python train.py --n_layer=11 --experts_per_token=1 --activation="swiglu" --balance_bias=false --init_std_router=0.0238 --lr_router=0.000782 --n_head=3 --vocab_size=39348 --rope_base=10000.0 --lr_head=0.0103
Below are experts of layer 4 (counted from 0) of a mixture-of-experts language model. Rows are named router (the router's row for the expert), gate (a neuron's input weights, with its number), up (a neuron's input weights, with its number), down (a neuron's output weights, with its number) and show model dimensions 192-287. Each number is 500 + 50 x the weight over its row's rms, rounded and kept within 0 to 999. Numbers have three digits each.
After each expert's rows: "comes after" lists some tokens at least twice as common just before its tokens as in all text. This comes from a sample of Wikipedia text that the model never trained on. Tokens count by the router's weight.

# expert 11
router:477507458508447469462611499537450476454554483574601420540557568553502522439525396579538452450549440453561477520473393526490618477510611443633496395556515457512415432457570544552534506563377579524576492517590471577493458520558526502446641483599484498562508486397517447563499574499524549580
gate0:512533463482451563423419594539440580488573510457453546507489441553454505453521454573462495540503441550411541557452432520554439477545412617477395478438451499396521506404530540472594522479447544470567482502562481445473469494534507661567530513505493519456535598459472501525454466481515494575
up0:426469528532454526464483483500595433469489469461413467470598554509468529460423430412461470520564551523562524529525485485488530568521541478444436454570499491480508539520427497539527515462544515434572506480538451559650532567623474447441673523592452527467552438545509544612557487556542494477
down0:536558618570557444540510485498421553447484539502467517528575419489495495511520610505434509470441536519510509454476576395437434429392457497540576483414466521513502411484448559472441452494480535504464496470497489425584514534561465501493436534468592445554505461471556468494511420412485535452
comes after: ",", ":", ".", " that", ").", " \""

# expert 4
router:420487557457489521481519534479393430522567468548433538431470605490465497451504529520546440551446519408579479489535482395466522521493486482405492608484508424470423502525488523510506429522531510503535472584585459524478498520537515509454434488481434557478495473493371536511504413437468381551
gate0:495382417483568464567525417530524524554423556459553461484491591492477566466442538456510636430489503476436391568560426519407516527479577559473515511361470486570502448478410501486546494453465495555555460431461540531562478492460534452520558472441468523469572484459472519490381508575486512520
up0:503510422481625589510570370584542482544549460476491495526510508536431539445531475565559631512460541501479475455435436513450497537447513463489424544492497522495509417539523538520428482464376464521475469408452449519539507499439612482422451607443460438484599496461439426502395502594513564507
down0:582458560501528514461562388445469553470394394566482464519515460471395508492583456554452462515540544508508559499470457549464790505486493480413538563495499467508486549602527503392499581501416509489503533445483472479503539627476591536553527511508495489504517475488558519499487459448469525473
comes after: "-", ")", ":", " information", "Personal", "Scientific"

# expert 22
router:556480492498457478532478544560427409453555504466421547566529553488495529550538520493565505596427520576594566487450521504565488520489503473402443491590592532539533522411559513580463482484532567513563527527528514462449453531481459537448487491521511557522482407425452541601491426542602546439
gate0:463440391474490409501567579503552521487481530549564408576556397543550494416537549539566493435505551469562618453493551473498541501527456521537498489562546532481577448452458471485442562523534449487473458560582526474585491418534477583486585527414471452484475562546507484455538575452492526455
up0:414477497512499435436471555460484519419518515566440496551491463487432532578498396550497522426454489562538463451540541520551517510491481430539410501480544457431534512444492428419473427471447487514541579463547504535507585576524410500505568517522484441525513537464476512502548467477445507548
down0:533527501564480508599494506539543443450465464550501409464525496505653420506419495515506446521490517495544478430529466519456483437454471506499468493479514592483438463496539489479509539480572576438530596389429514373475483524407469491498464509501529506456540472505540397424445443443525513485
comes after: "\n", " also", " of", "|---|---|---|---", "|---|---|---|---|---|", "|---|---|---|---|"

# expert 10
router:539505434518420454472476460449492445505473504572549471536552434531472478421476468544534501509459460419567484500421418477531425465502488522514532452505526510525446465493508479524442506476441579571468492495543470492483525556554579449427506508531419439432439469440552466449497503518592466426
gate0:527549539528545426610566488438462405426558488544406491536502455459459388463503513491449536493553483432410513491407491461544539532479500462405460493448486527439481447539537442533481501495486529555486471453556389535436448521500513595490465478424472452441481504480430522485525436481450516461
up0:532439483543612602403513557529480569554472419561594540505570556511552367527494502557472614529595452531503406447473522448427548463526502457468479455473419446553518506446626562493476603467456407422552492463467565456562548552519530563473523474529502568584448494508435469531363454562559537461
down0:476478488578508438575503546457483561481496533556463563488425497438468396544465572597503557444498550486515504468501512470498578422415511553489546436504432585473516500481437453488499472574624578560483500511552485587631503512521519442548504515537490571538511502475567545507539532559534512511
comes after: "==", "===", "|", "\n", "See", "===="

# expert 20
router:541493518540489497557533506526575443439534437448481535532504574444585494501462444404510466452501459460523514425479473415491573546465500436527567630533519474515463524531520448473471483453573495497528506598572549492554502530434493537448491397490529501526496489395461527484536496527456577549
gate0:508495492534547535522528537432486460448470440514487444537515473483499481388527564401493490527443496479431498576544539462529498504387523457610492551450481542568498634575531414498538570528591584566495412468505472582501465477448401442451394510539521556496465435485588490462509523548509472525
up0:582400563515422461511509487498528456583552412486532472494495518481440527553506581558567516448421535574544609390483506515480552530514476440555515507451507470478442408580536509502405457501470564541485500417439568470408491637499581441610439510474449468498399517517526500520491557472440522519
down0:518486449481465474511494396516446477556477626524515471491423543468547517407454499564485452528497407399488507443544441484551445490494538504421511515463558480549425523517521521492418513484541568566519476530455466525472493493551502471538423469509431490492448414438483468506541469507475509504
comes after: "\n", "==", ".", " ==", "===", " ==="

# expert 12
router:452475525493438525542498442507506493522414391415560508508519478516537520536477470467539530469563479471514480454476579456523499424496551520282582537483450483521471493456436546442514492519497470475492430527499526448524468508520519478556521551552567580398532525480465473479473524492505574568
gate21:558653518464631460521461497423538486521474562516499575464574512552475507516561450537486375509488561521433575505612426498548454455542574489484504457463529463508508548460583544503549544410479498516439447502450489479364480543428438452459413482528456428517398465491548557492557500377485467471
up21:470498494612447461508455489427472559525467563478543503655611433522441529489572450534437568499547533463469509619605490499467500489506441558535477546522452524448512465422392468484515415465554508499482546462473487543487533431409458557404577505476434505513417557537433542432519462520564577488
down21:529521570579574443482430524487383588428475600469525534557416496503465431499552549476483465528503537453513527553511363513538398437530563492497479532439488539540516487567519480517506485547582478540464508495507592503518493470567550515489545553556440468441505461555410580556527567442551543431
comes after: " the", "5", "4", "6", "3", "7"

# expert 2
router:503548431511528437454505521410447440532458442489442533532536469487462504521498542489475497549441467508462557543448529447519545581454518526723454477516585500461510468385495560559491443475487505441568436473455457513481556459497507485475476398581440520473541499481511443546475584521533449578
gate0:556493475468532451496471540529582462512477561457627482471553491585515555495469475528526450541544444550465497510525495489527475416565542562521530535560584464488546518504486499512532495369539483513438545512513549479492518501516482493498426594560540577497515517486431527487472437511478529485
up0:495519516567561473494506508423565450567471409488515538490550458555580568515528533551558522529458550574529513438528550512505458545467546538529474437389562502472455573498481472589586470457608477447457482479501421517509482502497561542492534455494426500528508407504446512457550385469430635419
down0:496484484538500649507454572484593486446419536439469440516500479560426523449462524510554492506467569502429523531481493540499489463528533530528471442516533517590537513533574481464592480421494457546506500468462489423484544455464475583560483563546498515487548383482498534565488532474505461429
comes after: "0", "5", "9", "2", "1", "3"

# expert 19
router:468446386443443541547532503536471463545407625505498452507516483528396395513500462534511481511510444434484562418556534545464501507428561492458459537449515566525456483432418459554476476586475584533518543487454460480474531544452527566507512499417583485520539505499552468516448499445508501453
gate0:468518559473466520449502515541529430489544481513513490500516474441550491475511499466474582510554552485534554494483401441480492563613505495530534463500444507468475476530509433513529566542458525480466504581584469488472508536532571557520536459545503629440407487495510547567449534524526465419
up0:460524466597504433476509497517451462521551569568422498528501503492567492505434490527562373528502502450564554540409471592434485440558515569425464488525519504441527455495432553523501471475457492505517577533435495590461476508401519553404562430487396549532559439569536561425508423557478521528
down0:485496491490533420511518520467494474496518500442478546516453465459624447536457483557526488423515477507492528527503634505487431441511567496420502480551473514450496527498462565534472435369517466463504484482456475526498497538502438502542489547480512480536506444483549495486590562519506494510
comes after: " ", "0", " are", " (", " is", " from"

# expert 7
router:590486448540474413475446481499468431470466433617452578504533471527421529470494541599464606525531552491531568536484518567466526565573417552431431481499510478537580486519447443520612539545485591526539469476535460454557581486484533523486651476544399477484376518505660454469429389557562438429
gate0:475463500396389496542535465502503482517553433537494510468557589491448528624531498503572526537473598544528545446569556524453562519515506585508461457469526476511448554453429369483502485484479605484577581418529492517475470432530542539536429436535430526521395503435428541466507567533454444447
up0:552445425473554502464560566368488534474523415524572499504480493476508491464457491391530401481326537505526443483469476433565476419472585464466534431465533451488533527455473556534495595486472532430598573474582445526479442538505585527523500593627508535484487422424559527525491528536454395517
down0:489489529509405532465499483501419490487491493469490488463471522492486436443526564478518433663503487525497530545509512437471494502594506447533605500459517476472435485452507471538575515546514516556515615569515599485445598480388489514471421535509584528584577474487461432408547424484490475410
comes after: ",", ".", " (", " D", " G", " Pld"

# expert 8
router:514465484478539533558547496471526451466516510557554632532533566516511576439509432439543550486543528545525501464505412570360604612488506444598555535557487514478528562502540551502537463503557547484495511415536461395475520648548433595536477478485581492576466397533471485442448569513427423458
gate0:353473478533570493564475460537467524472597477497464450517517502495443442539524544502495576478516493553523497497578487551522486551606557483481484517563552502478461586617555465443486527532429563532403586474507393525512589485440598593522458483470504513486485439461532476460564535517502543519
up0:423545593522506485559512419521478493477575488541502449559474501550521442510551586564548603477559500512559498501449449467516425576586517525542531500574543551426509552497519534491493497551461472519479596458424524515446480536478670569448526489453523430481535577494482494469472551481496540585
down0:535439515524545394454589543566470559532606461466516564478485495499435464518567520525446496485385451473496445538545498453481533527502559411551530465337478488492531430563481562487452509554382467538410526598440550426502488482579513556457505509534533481490456612600534489435538423459495537457
comes after: " in", "–", " In", " to", " the", " of"

# expert 18
router:538578573523495522506464514512457495490556497596407462507526441464466506544484470513546564459430568423565565499410676578510477528474510561533497504498562519536447511465493450484524453570505420415493420529373530499472598557535547520462503579618532524479398457496447549470494530465535529553
gate0:472471424489414511519588584425446523493544505405472489557590618494488457575509481494571369456498589579446542549493512478503459445503478512657513466524494622460509573469524517564482529518549488476511488512512413490444577518525470549512544515508551491521495535434398536519479495479503522592
up0:465481474481485501461414431602463487463516464468505544567522471467473578555449487540539577485399453352524532518530491444418487632483577504514464558592487538475420405507491499583560494432539402464490565488491573561535511442504449471474504446554483510445450411503462532513527498452442623510
down0:462509553504517461457458462575525529488431510479489448605502571463467454463460463449460520520530502471525503573530466497515539481514525527595555531548442435508513457357515564480570512478563402503478457501555607578570474536487534514471557541490500504463546440517503560522548571523502545434
comes after: "9", "8", "0", "7", "5", "6"

# expert 21
router:544519428410489499517509486448449457527520559521475463597476564444453463443441419460456493451523470533521570410467509494453613586485422464303473464522569671472432439548510550476476412434474503413524544492404519547490517487565480530426520496484501544544447498517455529519445463562526487522
gate0:458499510487457510387458502484554518396462449583522519503515558483458477513468454436510494517493526490478518524452615522595493547475527542531495511548312572565532580490546538476476532540506558431485442470551492506489453451512461526454441441486437504440560537518493470530464469504487418530
up0:470484526553522573405624499459410457599436457504487544427491547480484452589506433505425523403468505553495530476503460462591480505462578455486552485609484532435438523451507486525557577419596455409495411503477475497404515512635508516488529473504582530593511504526556372450487482373507561503
down0:474505572483501558617490481526487469503514519538573503573503468452445481437503486522513512561557462497539464470491495457455595488502575534430508497496440378448516548543522551441399496436532514415575478483546539395511382514533495502474567464437528442594517520542525478503560542529468470478
comes after: "\n", " Website", " Born", " by", " Country", " name"

# expert 30
router:509553477409556517491440519452551571459519505447520537457391553500558443503503532525540370529483562434531536479559531458518562529437503540447497497460552463488463500447495528484483457430479445498411489546450475581498470499445541475453506524518551531443552516456491543478577511503505526579
gate0:480590521570459515507561461539614461584508483476585481474525487563466459462527461493489515471471528485555548482526463552442416530533557589462522542543417513511489516569513480407391477455445442439519523527584627491494571489539454515542592430601523424543459582474561443487512537578527503518
up0:463461542448453414541561453500469490539610574403465503458574588562547552461490497503506508465537440424505444634478492476525486503484596479567451502577472457402525519483523422476503556518523448547499516476564380534505426550468427401508506476531471532527474355482538496425468470511461479526
down0:501517505524416433549478525428499558568568491509455557531516561507487461419587507491517514534486440460507443523514485434500452508457554521524508497506457507558466413488427538475449516447486465557502507507463638478498509542489461540508493528552520523507427498480370600544424547449422619588
comes after: "1", ".", " son", " by", " daughter", " born"

# expert 5
router:523483420583375436573531455567474485586480503528449526453485491424501558525540532570422550461517429459531522577473562540597456472515491575501455451487554418572466482514515443466427469491512553503562598492466477526566477463486485409429488437549516526542463457528486456514547531463513422636
gate0:515593469429524569483545460420504534457494498526487460481476491491501537487561480463486577609508522501430525534419533448471504556480536444394530414486522506467479441447534473558557567458483469484519591568494524451463406556442563492535498508482517494454526534467393596410500462515644519462
up0:539507415502447503534428558485554474429564527520468562554458547512535546593445530485533487628404536511440461421500523529453520512438455575516487519524572514515482538478606465498619426498504488506490584515505538509540509490491599482445501422330418542444486491557503425548461484470438390490
down0:527519474563578583491506488505512462565519478605574441569432615485469378502504510544500509471549493480511362572421551476483422493524488550513506448502511512550490491567517495529591478473450499517485565561496510461531429496529428423525498428526498547471482514481523449570481565462429459457
comes after: "-", "\n", "'", " most", "s", " is"

# expert 31
router:592465390517531518541554547514505473492609521516602646419556467527423387571462550487635566519438438447520469483404558564513595479442495440496516539486592475521519544442453611488525562510454454495474513496432453466429516484379592474543565581557500491443482548484492527562420446461511561525
gate0:466571586482522510468542516562496550499520494538499583460477555558441510460503488489456458392591494530487519523501420470501488551422483468437444441484473544425449528608497523510493569412491563513536531484553437578528414480480465499475489412522595506513458648529501539492488484447507473506
up0:518589484563417458505511458478474427501489474541371464552461595479591475533457521478531522455496508516484465550450487529324530532468447533503546485550452517439499509402562447554572508472516528497475458495560443451499507509409476542434478525466608510512432402540533429590423480448558523443
down0:543404515465453510504423526497495473391370467417441530504489572467554525482454450490491430495516584464510459567466548449522505608453467554504427567517475538454513458497524517452527556525470598508570598539437490516522374544532458522570550543413549532407552511433467530560532564484484442581
comes after: " ", "|", "/", " The", " He", " Star"